Weights of a small mixture-of-experts language model, trained from scratch on English Wikipedia: 32 squared ReLU neurons an expert.
Below are experts of layer 3 (counted from 0) of a mixture-of-experts language model. Rows are named router (the router's row for the expert), up (a neuron's input weights, with its number), down (a neuron's output weights, with its number) and show model dimensions 96-143. Each number is 500 + 40 x the weight over its row's rms, rounded and kept within 0 to 999. Numbers have three digits each.
Before each expert's rows: a language model's description of what the expert responds to; "gets" lists some tokens that make up at least twice as much of what it gets as of all text. This comes from a sample of Wikipedia text that the model never trained on. Tokens count by the router's weight.

# expert 17
Conjunctions and determiners. Coordinating and, or, of, the, possessive 's and quantifiers like their, several, various, many, mostly inside lists of nouns.
gets: " and", " the", " of", "'s", " his", " or"
router:544419503477510496538512492523567518473491448476519457488481467497567498511556467445524477508561528514482513412493551503476516451582435493463498
up0:516443518459477504617458417493457482447506505388514448506500481440501484536521510484490534459462559493487494420509492468488576470467500502502604
down0:509510571561561502542524453518453437509470473500485522463525513441541432450439532474442430451515606540517490509485564565447516568468558516428471
up1:449489395467520567474480460461515556493543448439497411509553496562542504484533559499471535527517537499507497466572522457458538563543499570535455
down1:517500521487488501585480476485533545432467466550486497503477490525475528477553574428501447500501474493548510457450551479570514586426459496565517
up2:577566443498500490439485456517493469479483463481500492463474486496475464515504517509425531512442509507448400451502504514439504510543526533448488
down2:518494553525461552513521447507501531507562511525475470487498470547517555485550618479461503525534485508488550505507481487471444463461490450560481
up3:448568469522552535560483456459547475469463481516547530493513466479487540529496489455502526536513510542401490420501561502504492501534441585464515
down3:522517527550507536479567484503489455494509526400499506433497506524529515469449490469525485568507438567429505535452468471482436435477562531543459
up4:487451535486495482571506540555552511558544535431498490440431493456498476601534455566475461439540479421529517497396494492531423510595515468546494
down4:575470550489548569445510478448496415496446552506495514554508520530473496532528533453523558475512509551419511565432429484541520513503636495452454
up5:569478533549590494474499436483506464490549466487430514426480507532542439499492453467406482519571528498539516484530524508487485505517496507532528
down5:479568494465557487483440529564490580473508477546476499510454522585551505503496502530471494415511504502589515523529474584516486507538486529464480
up6:474525419432477494407443482544480522609521487534494512507556571541503477493466527530511491499482472507519493415513509505531490507516560552542470
down6:458544500432522457483557511523510402534529537481485551480592506471577520435471458537517477464522450442468498438507541502473445568481542454560500
up7:490429495524559545479528500545486465504546471484524450509534459501534486521532519493562490486545502458430589475461488505514490427534490497548487
down7:524488473484453426504471446464531542465497524579565483493422490515495539488494446535562488484504518511506456515540551453480456535470518437545464
up8:501428413545459468539520500497536498511415539458534517513465548490523486476551488441528451571494508566459468511472560514470521423525490472574539
down8:503534498486506470475503515508467592520443573526567545466482480503551554512532507507397479432448535429575469501501535557560497508462495488463508
up9:607492556503510503511502475450528513461463457392499534513538516454537477580537481494494581523533501451451485504519478472472438500515543434500460
down9:467465479508570572526572464495450474475496492527510516469455472397494498496536507579492513483488537549513515533489484441476536526522524516495565
up10:516505603525550531517432548549568556468534480526526426485412517482550457608486440539507430430494491551490459487379475502463526466517492440525503
down10:532460533584473538442515473434460510472526543473438501450534503538461479537503552443492536489575503517495538564482495533541511508524500504501544
up11:473549444513399480500487505528442445522513471446460544503501540500484524529494478554469506520454525549478475418551467472543524480513533512397480
down11:484536471469543477484515472509467528529494552487565529511513469496494500478438452479595474487524436479529538516517448518529536477521453412506532
up12:493466568549556495532452582412570533432567506546492510508526514493568482540534487548514545504608463418529469504503564521504488528527490494518453
down12:500466523505511511517557511517482466536521505518504432547465536556479495541473466446559455469486583507479470480523451453479519458536558537539528
up13:491505481422460526510497534460506456455500495513566480500510502545560532525541530485472495514530550510482537434420482524563591467454498535544492
down13:485540506511465455537485503474488513535448576464512530432589477515486547530555463479515486517513484570513531527497468511515458473488546526487456
up14:532427452525531534477499467501514449506477513525510505443521414454508564472468472471522510527524501468526510367504465517531522578515499422485527
down14:557477487519512469467498522515469494500454517487530513500502408524507514466498547500508465479478603500540575456535574495471539496456564561492512

# expert 40
Narrative subjects and auxiliaries. Biographical narrative tokens after clause openers: he/they as subject, was, had, has, who, after, as in "After university he became".
gets: " was", " he", " had", " has", " it", " He"
router:582501551471575544523529520458535543562420489515439488481462502560493547569463496463559514490524424516450509510527517430458498439525493523471512
up0:546383526481583513537471535495486524494519478476529493484498558531502484445498500529596536493533508441502515543511569484531510439539504541598539
down0:572472407489553531424563457550546504453473534577509513520555521541545482500497553500483520610518428547507509546480502402498498499535492534514528
up1:515431489527496544597504435543590529540488459497482510524494436503589476546479531501554518577451463556443507441544461558508459523480527480560496
down1:494515498466458498520430397521530503468506493508512445440470501443566466573517512449511482491558465516518532530497517515507489567532494409505485
up2:525494490469524517468488451539429540471503465534506495513475524592506474526494486494527502337583490499448523519451552498518469504520528536574493
down2:535464463486532577493548449500482473520527469464498536500558509525461488555473490511484547512450492498555480496542481501446516554450529552485445
up3:554485516504534517505502421508454565496475516456455470552478549453468458588481517519430551518494509514524505487483482443452508451544554567438506
down3:527568523544554457449566544434522515549498490484519561538544494453536440485383449525478580436554479485535551466466516426481440599440470512455542
up4:535488493524523500515529543493497512405491538532528459508514491494495583490497515524508484544478528438488526506499477457505474482506555479486512
down4:556509559442370461494416544531540543477477486469484534485589529482539479473517494534483523466527443498478497501512490540603460564515475455510404
up5:529539551520528500560516546542547529571441436488446532474538566492446489581474571502522560536523399488478462464493465447516427512547500469509518
down5:479496509527467491540521462502525485550531508517533514506547512562509511501469463566548485423509493448494490543491539450521498520460523479501479
up6:538492529502423511507518490495497478491576493485465519460487526552492469463439536526552425496531518481512553493514476459531479496437558366504531
down6:465526450559566445478524496473518465488552445502530504545467486543511450568534479464508534517485545533582497520515484497531569556455478543525506
up7:464477465549541497507503515468465507440539533492586471514558499469514469401479469554421468503440459496490458516468546504484590442467469450496488
down7:448481464521524543555541529485484493486443530448473491492546492443538514498489515439572542509548458506481468542492544480451489561546530514416546
up8:510470503553470556464500532521453528485461568502500439514485467515506503473500446462450478569501556512560504566448496505502463516524482480514487
down8:483430561448449516427537477467526485443502543556523487506449488499481529474508518462559523529481527431519489517573550458512506561507517449455507
up9:618485544547521456531518543515507535539514523521550470538405455497486494580539478477531478465502529509479510541494563508404440525499531464503475
down9:495537500620507481517561593526453510497599537456566487505537501544524465514511495516441487524494492475508530454552499544577506482486464490588519
up10:501470494460557586572511544404417551524559484485586480497492534512511532580512475447464525420508442526564503461480566490539584479529436559450502
down10:508474552508422463565504488498519461478487432511435515516515516556460521471575500470516587449574552448497467473477448543537539560516478473469466
up11:477499503487546459490487496500555430470472565561477509506479513558476505449490518490501532575429515528477471526487555513490443512472510454579459
down11:486526531545455527477451419474415526490450514531504476493485483582523517544484439518502475512519570493531493493584533499543509568526523496482434
up12:477518580538475555464524442511510514564494527511502439492508452458543449518436553491495478419509438497493414508481485504459478440522545446497427
down12:460480479470507538482492475532514464544449393544567417456493465496464535558569525531504521445442526538520537517525532487521480491473528465550512
up13:531510491503556499475484484515449508474513526540462478494545488496498543535501509551469541485467518444520487501487403396458498467531485455488464
down13:513402594470473497483553454459519542484562542465450510506468513488492451499512502534464524458490474533462445478525501549519550563524437497475495
up14:539530510493499523511373458456594444548473412478528552519511418513544467521469503488510522502551516495463528470489458534468510505467477498481543
down14:534542548503566496506484526457486521503511495468555530436516505515562465466470524497442502497592503485557525539482461483565419437495479513584568

# expert 50
Conjunctions and determiners. Coordinating words and sentence-initial determiners linking names or clauses, e.g. and, or, but, The, His, Its.
gets: " and", " the", " The", "The", " or", "'s"
router:542486492443491466512531515526527514501489490465475478483507450525547520464522486436547458464557495520449514424494527483486524442544472494486540
up0:484486430379482495458484460526443493516476481388456489540506478448460517462515482537479506480463510525464594499480491511473529423555436540497503
down0:578502545501506476516448422506511540553543536546472461533559551503498523507479506518528450479485559484508450489515564519476528465471493450557484
up1:492542502432452507555563455518516504528431524459542508440509426555493448503494470461553485470535492506373563439431467496440465450553463416529536
down1:518540436525538539444466467524476527517497519552533529482493503491503529533483474536511424458440533517444435602513451433507513491495539496523446
up2:517531513475519456513512607491576463505497488508557533445517466471515476435505457455456502503517480488478513494430517511506497435518453529482528
down2:474520458493474519480535472518483462519479480513478501514444394453556498481454475494537451546406473473521514501508464467366549531494546546536510
up3:462598461476594462395457523502468457475467548424513437498505459531525525462523562483586462579510521515437540500587511477527552429495542474473527
down3:582438503516480446556522518510513520548430421468455527491465533564513438476501534428500479475440535581436449486493516531466545475457515453509516
up4:503516485494522496517486447503472534514492465558496523480504432573524518479445465486521496552460501536511516518424442503520564515473503503552510
down4:500560514530438450498509551464494516511526537503548535517578483494503469519563436485503494503525466494523498452574501522502448499459541490479520
up5:460479457461507489442505486377547499488511577478512531527412520500574488456463520486458499484425496558529464529475481429536472484450427423547483
down5:490488540519493492506547431454537487488569490549515474536581590534544485537531505501580505467527557467517470536526526538485442589515563469523441
up6:510490510491465514583540459545569537484414521500488452480493482516466516465507530430424524501517493512499494533488451465502544384476449496484512
down6:443514502521552474464494492537404504521532526507496553487578429444548499479499549515465496522559530481491455528503476527539526442533465451543435
up7:427504420528420429477510520554528440491466508524377546440507438540543577461516500457522495512479520518518498446466494512528467496439511507445480
down7:550431497430528525529480491540535530528520518513518501488471541547536459485473453487587552516490504484515550520535522545487564495539502485480506
up8:440511505413532489531463519488459506477463452447537495444522454513483488475465477461537485491534511539483519567488446511508518462525484484500571
down8:555508474459500533505495522526477465537509486489453433489545421516495496505509544452422521442471576550549478475510510460480550441487504406482433
up9:555508491521543491520497514460478597534530468526498537504520538545448461475481512487399545475484506470484503502480491449500460501497493456522478
down9:527471483501468506566517440431550529477499494577507494487544486519460494479516476479475418477494483478528525517509505567532458530481540463472484
up10:494474475469532542459487492497500528495550462455497469545509482482504485477464515584542543488491484474430538501498497513451505424549466527545524
down10:509508534520501464545534437543514555450517486562492525542528543482540473521512474507559474518471560524484529508462553536433463581461506412529437
up11:539602500489538484486520531533552511451445541519542492520520476560559516496577466492530490490489511522451520515530540422499545480453510498490546
down11:493500577552383504512461492520486510442512502472518532525513475467468500537512499479445503443464498486435405508485529522491545499505451428510511
up12:453506486483550479526515565515502545494465542440459570490416472550485455476445501512510445508547429527486542425491543461469489434503475463511490
down12:508443488490498517462528430496547499425460576507536499461495536507500466428444513490536551489552473507550502579506479456495524560467495469541458
up13:463505473571468471504482512554569486518536550421445443526443464428507555502536477503561485547546527490482506448499528525519528483518507464391524
down13:558401580530425495509492502494537443535453595517516450394545491580499481445548502482493478460522537505520538477513558527500516428473508398545501
up14:521450502540549491446474457429538484469495454589531450511524511392468573494533533509511519464482523537508455395506570540495550497531473496449567
down14:495511478504510475535476508439452496423507538437507492510497447589431430424498565416460454513578534532483530486460511592510534495509527524447582

# expert 34
Pronoun subjects and modals. Subject pronouns, modals and negation in reported speech or argument, such as they, could, shall, don't, doesn't, not.
gets: " he", " not", " it", " to", " He", " had"
router:544500548443535519521490473485508518582492447490463483470426539579516577539550442452522473485563477522509525467482529482440575440547448503452477
up0:513513517471480548484546464433468495523516526534566443498527552429567506575471513577533435459469507534535460481543482523502585444462537524521507
down0:488579492510586465499478474492466435583476497512559527454463445449501512496495455563468483504436588543520508533564480455523546488547514511534442
up1:504452496569516546473547591470483555470512513372527544528528574475503463388474529450509503541474455458504483499521504480449495542460500531520470
down1:532523506546537514514570571467494429493499459455486516568466483496474523468485549499462530484511489450460399481472459443487443511453525482583485
up2:483499566476451503454522457581465455497501542484497558492467561457500537515561511534541442507475502452454488481487464501410497521580546491506536
down2:476537518538549457536473523491520512543511501495582474514448516434486447520526460485512486493581528574528528488477487473460478489492560467489483
up3:519497486625468471508473482481525516481490476455388433472477502523459495493507414484479477597495429492547503511499460435481454476493471448456483
down3:557528513518518511547564533521519534401473541514509520493482465483504446492440541436508435516557563542488447512542501535485519502606477493524462
up4:510445431454560506493504473482522499527457454506472447468499495611499518482521535464530526514527549556558493527441558485524532510494442550413518
down4:496464552515463464482480443516535547444481496506482501472451563473478457545490479561523542435507564571516485492457496455397541510555440445496514
up5:522475531457585438493477485545488550430507454492488461494488521534472515499512497508481606471553528541487497478434585472505492478598461513553457
down5:541478550544510445424509524493498449519539551511453588481471517607532556518506548466494488487479516531512483538481570497542521477507510497456500
up6:492448488453574479445548552569574513494502522505530506460455530522500545457472515499533488538516531480502541558471534442456547460500442526532439
down6:533489488539473489520527467514564496537500556537504553431482538542523407474484557519528542501553531547595483526493547496490506499505496502485474
up7:520441577454495495504467484506526528520505457526441484509457453443459576463438478528520494483551428516486448482419492582513510477567408507439428
down7:434573519546552507536552546497539514505517463489535508502399515472485468506507526424524503532500508559517430560513471500539482476498538434486571
up8:477518509485508509487455492455498418514558458486512506513586481481546541478523474529558489508509468505509449501516499506528524568485500466450457
down8:491534529448560483548482550552495438528467568511509547454544515493442529517545549513526604508523442520519567580494515489525430423518512530471493
up9:535457434525498512457490429436504544454411554557435542518432494524466465463503458433568469523446563520496515475512479449479505478564468442536529
down9:482561438470511491456448494517518537486446446559561547492500415530548547551489503548544523462526501514563512477511440609507498498588547518532466
up10:497443510470531496496479440391505482472505528483457446545511472565544487546449512539438503503421573531480485492490485489473582548548528500452474
down10:511527472440433558471482458551447485498558499580501524524470553538526417516553487493535540545506515506477471485507450543503510558502502432434551
up11:569508548486502491562527560511541571528551447496449481582492552498493517422494512479525484517562474515474520448455463485573568500548495427529560
down11:482452490457442585491533534530471447466520438503427439446475472526478417426473471492632541498522563554564440514477418552550556454571436453501587
up12:447500568457475532412513435525435549532555439494482501520475526561499504603561473454570492508553530545513464474518523492526512487565454444573527
down12:485474507449468505458486484504531509486508445533511444449476501580499486468493429534507574517462454541576533522497443496498549555500544502525603
up13:470512450499491464547492454377461556481435451386587503478457558470504539608511461497485464533500488524545474516527461484422593463547541547458468
down13:469512539586517519526524507507445505508571523491455439520526554399391550551499458475439429415474496450489472439507474495537463514498432445473462
up14:504486507463398515453573484416456519545481445504507384497543483627487456495543512521462496516535450489523465501560517526519496482471506493508487
down14:465484439533518508539493530489521504466524489530458483494502434522498499500484490543472488478500578477564530479445548465455395442538464474512521

# expert 3
Infobox field labels. First word or piece of a field label after a dash or line break in infoboxes, such as Born, Coordinates, Genus, Location.
gets: "-", ":", "\n", " In", " S", " P"
router:538434502446462525531453470536550526575457461476486462466487496568524526520536475481546474519495521461486509470509528446522528512578523467508494
up0:595495504507475488511428445531400500511533516468457459573520440504515534424479518440516432490469494523501581514537501492517517484465533425519530
down0:480480508486526495504503533581516494447553544512491569489583552493510463452530550457520475481540410526523513509502443533533478518504541506542461
up1:473482453438475524490469510509544495493451447416519447426549462561531520480525468471462503544476486447499468484501495490498490474504553482473443
down1:486485561479525530547547465514530462515510512581489515576508468509511530462521516508486530475526588464595446512516574542460577571447568498496446
up2:552484427520466532496507463557477526547538477491475508493533523467461462432535486441523524443535532522478565515500457475457458488571562466507541
down2:484463470517489495539414548516518574452528534503441572475567503441473405466592490488564529462539502530492495418582451492509478489543443465524487
up3:470520599495489531541444543542485486568455491534509495456493552504481463511477504478514526523512489454486463518434481475554555475549480510473624
down3:434567431476552484505435533419430583511523465477476470510506473467528519519503512529465494528487459529498526494483530534446477475474479471432495
up4:494414488451435571576448468558540519553457455569473453525455464568483524514487424486519481589452565502491527517479430521512492463533551467528537
down4:462497469439473418493546485451533439534552467511413511498515512529518501540509495507532530481561538477577528557501551530512553530537520494381513
up5:502536496456427479447471448568501477521456561473516453475495440525529508576519446505521487531545577479517428516556475465493574491601507498552485
down5:484553555511494534503461532506509456441541388591520560471487502474525549544467480531505457553488511544508537469495567503574510492523532535504425
up6:467445474457448479493501486444518519554511470456490493519496435488486481533431457464519527449512546493490496517498496545522506516534482522527535
down6:552544532526520476507500507506527455481552511595519475466503611495509448494479442537471422477498502449491567501439549546475484507492436550501468
up7:452448516483502562569546500502457434529469529509499482484472485484556520525496537493500518558496506507554484537469474482476538476443524473490391
down7:530471498529481432499495487504467548419467488513469487533501453463437475432471504494447554456491519558439460558490498476495487512487506523524508
up8:514424500497467591518490431416481494475575494487517431533484495512543547491503514478432568462476520475481488551538518448531429492558539432486470
down8:509501515472526528463553517508528489560520536516509464463526498497493542522499460598538516457539481501491581527466501481478529528561568446464580
up9:497463511475503498468503498532540538549488527574539537458477507613527461525492439500477437475456506423552485480509538479513538527554503427526428
down9:534519501411471462493536507508443525505562500538508493471490453508440447474525454458478551502474463453518485449513503461490460493435520508508459
up10:532410435495560540517511539512513455550485503461556457523510460513543485544468459433454427532479516455534483491417529409517484560558565561508565
down10:513490606470491480572572476515465477447463492496448471549469486548537530517554468492493498533495455547454535477495518493470576428479441560524536
up11:465518511496531457515482512463478455513472457518525501418506456455447538491431463484486592487526483478454443523505449500487507457563523516468517
down11:508562509459532482419520478463537526487461465443486450549524537464502475471504439470467459483562481575524532503500513492456500471516483565523472
up12:491582538509544585476487494489565503486507496519552559461512488516472463550539501458529506462468516527493515467496474476481542488499451564517437
down12:564524527505492488539425585499423584439500521521493438490460493530502560484552512461450532503446511516459495511497539518474462463471511478494561
up13:473513493502473589497491502496543529510530550465488512434521523472494538507506490532464542492517533481470463503497412437529517475542404515486458
down13:542508465459510462473500467454501541536536505570450552566552500565565507439496472486538458556482541470511480459602504494492463506469455513446522
up14:558499502544472396466544459455442520459496514518464537502482489462475504490503513464491501453498536539478554488519551480453570511484482488525447
down14:491536475495501547495500547463429514426530486470495486513450483497542487456502541543453520488472493471447496482493442485506474488526467520487541

# expert 47
Decade and year digits. Inner digits of years and decades in prose, such as 1960s, 2019, early 1980s, plus spelled number words like twenty, nine.
gets: "9", "0", "1", "2", "8", "7"
router:589435502496509576529462500474525551525492484522472487451447490516530514571483523480485486454489507480481496423441542485478537434537460501452484
up0:529451489491497466513446543497519506468551462542481482527447450514485512567517527507478526468524472510513533471524565465526529526499468511500474
down0:509512476517511510456507506583547522525437473450489527566504464454574488502496536472436487457501429533526467484492518478536520534514538505461524
up1:583445501521548523561452496422571477480528509433444507504534479483562530545473574524466526591486544429496495469475554543543502479513459505465460
down1:522510496497504591490495535546429464511464468559548493450546520514482509516468559512527460458500456553455539545461499463533481532547492498500535
up2:583519447477550556524484460408485514469482472530463490543498518474557530519489528443444570545524564508452454500502584524471533480487500570435571
down2:586473528519527550440496520453507492499582435589461572517464523548484481486555513492419525481504487527479502585494521530520471489558525503494471
up3:529396485501487533582502472449460504527519478552425483514492518455492535386521515470525577482502563506415480486522467523532545494536561522483467
down3:498461551461439467530478536455507477514427502596462524538498542532481531489577518463516497468460521488537533544516501495540524501529458493539464
up4:543463488506421485530546422494434474539460416586474560515554440458507495548486468522508521484483551463497475462429483554526568480551495462578588
down4:511504537463490506539468525456506548518448513481433445506467507485482481503472600487478464481491442523566567495552549472494491601563536458472549
up5:445523493499475490477503482608579485515513477457512451470529517502534535500484481448491481528515477529476480443431572511541522443542506481466504
down5:434550491507522502441550508512512491447583492568495553502487453470469442534500544488513511444506506549496585521519544474523452553519586495443509
up6:571487533499556561607470535505502502495515460485483460508462536490530470481452493500542462514538493566522502484472586469535554447538459421498513
down6:488547486441577495453570508517509565547524519472506559519486549579436467464515517509490538495439519502483518440520548560486520521534509442399465
up7:448458578544449414510601560517460544489430425517526465527497477491478495518513422476442530526505430522484495429521510436499481581515467610530507
down7:514558510506483398458500514535431566511434501521522518493466480446516483427454531517489449584474527446558549475470495420501524466477502496545557
up8:507509468457547495448570477431469564484468487510482540485565606518494478534502503503541498463470487495445498517501532525509467522588531485528426
down8:398436402515511600526483537460523435492430469481504498403531521467460522474490559449417507480503495551472497486471478484595510493587521513511550
up9:566471520541581413454444505475512566458516526483523501455489490548474511507479494431520515571589436546488490532502552511557463447501507544538466
down9:457548482443516483494508502527447558431517406498468499535548487440601506546462506508490477458538531496514449485514525502428451475508485519527462
up10:529405446495431501551526461449481548511515501560447483501517450478486484514457539494519500447480492437476457422445518557485509450487461573512518
down10:487490555517482546485531563528500453505551496518535537540461501452463473485494602476534558482496506544575501572518471453451525600488510453492508
up11:575548510527476515555456482522526571513467494483496553476491590491548460493492472479493560491484482484525467503467476493481501428527516527473434
down11:538506559528527400474519512553448603512512502479525500535497391580541460463535479486525516483431490455452504429502532550491546552476498460457431
up12:461497408447514510525474469543447533484548419498512503534498466491533478498492564488436518477543533568458500556507481508477491468542434465473554
down12:560486573569497518525501551553534528439510448549529489523509560450503506508547531558535455421517583528525507488531512527449486563522481486503461
up13:465397506513493425513511439510469499471503469477561451438486504484547525559451554513449528514575504489548452446451567436460462542466454496444564
down13:528573477499496561461462541536538557551410458538538530535553515441484497438466537490463497474527535523507502510513518495578496499502567462540406
up14:510454587495509504520444540518486531504450479469516512443469476485468489521472477537438479501497527462522530406517547462515493506529466422451467
down14:510544483555533493446470586575520438529404487470475578462428496503517422503486512479417531495450503529524475507485515480533483550555505534474525

# expert 23
Articles after prepositions. Articles and possessive determiners opening a noun phrase after as, of, is, in, such as a, an, the, his, its.
gets: " the", " a", "'s", " an", " as", " his"
router:597445524468495494531468506508500575521491506500488455476458510553529511549544547519505517437534537461511541459489515489472530433538554550454509
up0:504493556515479480522541540497521585463542540536499442526543411436501534488527554532505483458593507494489448519527523491499448457472493499507529
down0:500470504518488533504474512529459545441529507553493495521549491563434406476500495475501523456423417561521481470446528554487464459530522459473510
up1:514528547534474489512492574509463498426482556437523487518558452478538497537478489504487496440554520473474547475471572488427531487480526478484538
down1:476417470531513420509520498504480453481532513574504534562455449468456441466482489548491502491446568484535520503493561576420454532536569556490558
up2:519445457481487560530524455445532427511541499443503564484484545500541496571473477483551517391585541473470529457515519474516504435547500512517552
down2:542492555512437534568495425483534563483516476502527464496486516458468457504510428500506466463424509518576576519516522598449571526503500499598506
up3:493490454483492455520500459467542500493465531504530499355421456493483542476508484566475585516444516457531472433489500489457469530494458456540463
down3:506454496512505504424510459502469516513524586414483537495469507528468460538528518547448577453506476534479477475486492419506526479569465434500501
up4:524461474439505577498522451576458533577407568478471428542494512405463491545559519512554504471447467530496480544464410501452506423478549508492545
down4:536387502506527545482478469492487555559500523542473467515542536475493504491553463456465541559514528474535475466506588493480534493505446535570477
up5:546469472489520488545463476511457507498473502471499493468450428500435571474493519489476528611505500534492528478456577524492492505588468582451509
down5:506522477478601535585583518527503556503524425565571511542536477483506514458469530546463561467500489489499484520533488486483533484501523550464481
up6:525443490504524465533497514433459590447548428519492431433463511492447573573519501564558465572473513446466491518511483500488496533524511571525521
down6:523509536508460466492513445488481573524493511478502494565494494541556448506508473459542526578458501423503466526417470487572506500537480510586522
up7:502458466550630461488438567492510504515423522480559539539496489548511471449515474498462488455515428512387515530513531507470544530429474471521593
down7:564472518552465443488428557511517510437464491549517528529422493531519514472467491443514500448414468464532484550469496494486515567496537435501528
up8:479479538502478554486539472501432546476494443482485410532482536479483454535544540486482555452441507516504459467515458480467484456514546497393613
down8:489537534530429500452506498479540509490554495464457461564453450449518582477528522459465492532526532528503453476551451465565479473516461464588490
up9:535516481530450498522450445582525590609499451510474465515420463524490442467527445458491462481524530528522470496555471485428563473516445527509487
down9:505472467426505575428489563496487489511517495515504494460506462483524534476548440518508538521494558574482530515551464469442537547474518464458460
up10:569542465525461502466495445438474510464478492535513505497512471597521528541556499490438446459515528530492503473479540447444538494511478439569476
down10:438536502440505485503526510495482526481452457488455473468519476512533484471495519524482496476495517475447441500414472542459523522535502523524491
up11:563441527554562547489444516470537559486539547540546477520457460534542393533476417454458541512538528476518533543443514516502541497536474474516498
down11:452531509528587523442547505462501479521518473629512510536403470533442473492499442549493543536532491577500468493511472523567547543500463515524501
up12:493584379498540583484398446559529425499441498525503551522523550482434538506528526563538493529463426577516509494545466496499449492505518493540513
down12:530451566489447415531449462521506563480494574510479509546536513566493473485501615462558452501531504471505539538433588548510512577463499465466482
up13:474449503476511527480397481574490483409512484500504486554531536493562511519441575516549553486459531465536517528446541539500489480546544522439521
down13:527504488475534551443445494535535501494502491488449583547509497471482508450514492495506503494410550524484484493497523488473471543449515545540491
up14:544539556465430530478515475479482467568454483501568456496556496530535531556543482527439484491462510584510544511414426513515574480476514450531410
down14:508498543475513472524574450453500536486490511520472495549433482518551513471523435533489479405447476534488475495492483519498535580514509497543542

# expert 59
Infobox field labels. Labels and values in infobox-style lines and taxonomy boxes, such as DST, Kingdom: Plantae, Coordinates, Preceded by, colons.
gets: ":", "\n", " by", " name", "(s", "°W"
router:522446491484509523509440454489533512505487466514512483454524545554514530482568508504512485519502504442497477475467513404464502455521504502519484
up0:506523538469554539515460494537448491499495430510501431481502560486534503521527496561531539500471501476509495490470473478557598463502531498516450
down0:482498503511512528534531535502500576536471503498457425559546564490506468440537470503466558526484497470441488476463516512490468506534537495536519
up1:508550466515521423520487486485498476533523517536542483511475578535551501557540481503559500530489535514501534485443516433450562445481522505516458
down1:477515546487483525492548432506528432508541496480501516515457440453521483518481480531477437541493512517436518416527523496506485621462471557477532
up2:517506495488452476572477471502498485468483446546535489530501538546445546530567573492552452539483509467495512478480543478516517478481519487568432
down2:470517467521531422488443483532471501409545523510484545428484435575481503477515506544497581501501568551556443474515497515521559510410490493430462
up3:530519476489562467576447528456504491565492460542507550458547491486489481509451517522482563494487423469499487480463498513554511481564453516500464
down3:519494488458435560569473449473442529491523410547544467519564436500469518477479511458485532545458549491543541496458577553541579515529563465460498
up4:473470504440555451523513519430529518407511508441458497475505512518547537438538567561482543517593502458556433540464432495527471420528507556462601
down4:490511537524568499447555489457433444448483529494469530502494493505458395412468473463499525577454539493573504471528482539473434558547585532458485
up5:515499529491509504479564460545587530538518544573452483494530471534454454533461508411512508496462489654475451494455555492458502516463436482547431
down5:424533548574519496490499576476496511459489509451585551467530508515521527463423460498477460466466536471517486519492517534480529553508548377501498
up6:440499443495421487439457514457477518547537491449395483452488430479511500470544490533527522461540558511493545478432466511494494508503526567501506
down6:577546523449479540498493432460491415463581480544547510575510491516486549523473602496527450512539613523500490467485484503432526504466549503465468
up7:539514531499466527478552490454489429586478557515551443470531508562499488442481531500458474519489484530432458511498460485425483477547484460504553
down7:533482483513541425486498481487476490546508473406510496524501473484528501521458541554543515577544464457452472498534570491507529537498457503446383
up8:492499557572577459474434505514567543481526460545505524475506548543529485486510406547572523501555505432514453508432578470482539457476414344536459
down8:543499477455513526528510547467423492498517486445472450541465500495490506513442460500496467492482435473469378546478476477494463575456446496483545
up9:506510548542462554484472469550560496507569473538594512524508507561522538476461496525479500520584579523489501503511518490518525540490448509477475
down9:482501608562506505445482469535514486490593519514465563495538518528512496447454511471553482580518470558484431548426428524495475533509536530487530
up10:519455532471509466473554569581452461492508565569548532503487458535466544559578504545520563497529493462527488548538434458499487464550535532511600
down10:476478494487525461490475436466430502573458462485483475536453454471459498462476489503486508543426528449489527452525466474553513521517500553523510
up11:497450485417458522521461469571514490506482521509482490458496497559504539475535517498509498523525501506499483494415504488489510453468510488522514
down11:551533421503522468528541499487489444525490516520490504470499457551497502541531521505565528544488510564532452546524496548466500607426545507497484
up12:585585496537535527514456466461453560457586506504565498514411520503451475478577518468485461513467409482456471449514513421482451432502456493578483
down12:555471451468538470521479491518496494461492507487474495520533485542484519459511479569491501543566474452405463501507555512502484456495581488523502
up13:511490480592611516466485456517544465557498505462459543497500507482447504456517511541463519509513529516494519465523491490488457504509501540493455
down13:484504421535484478510507504501470497478486519508534524448493406451515541509501521515510512498425488403554509522529439479425460487543468544558474
up14:509521540486529610585484472525548482531528519482468441469536547505466495521445532521483494512488476560493512490449427448498560559444566580435482
down14:469477521549450550471436525493435486444530480437413509575459509505475525490447525435534532596476521554458463512505467509505424566488517541489470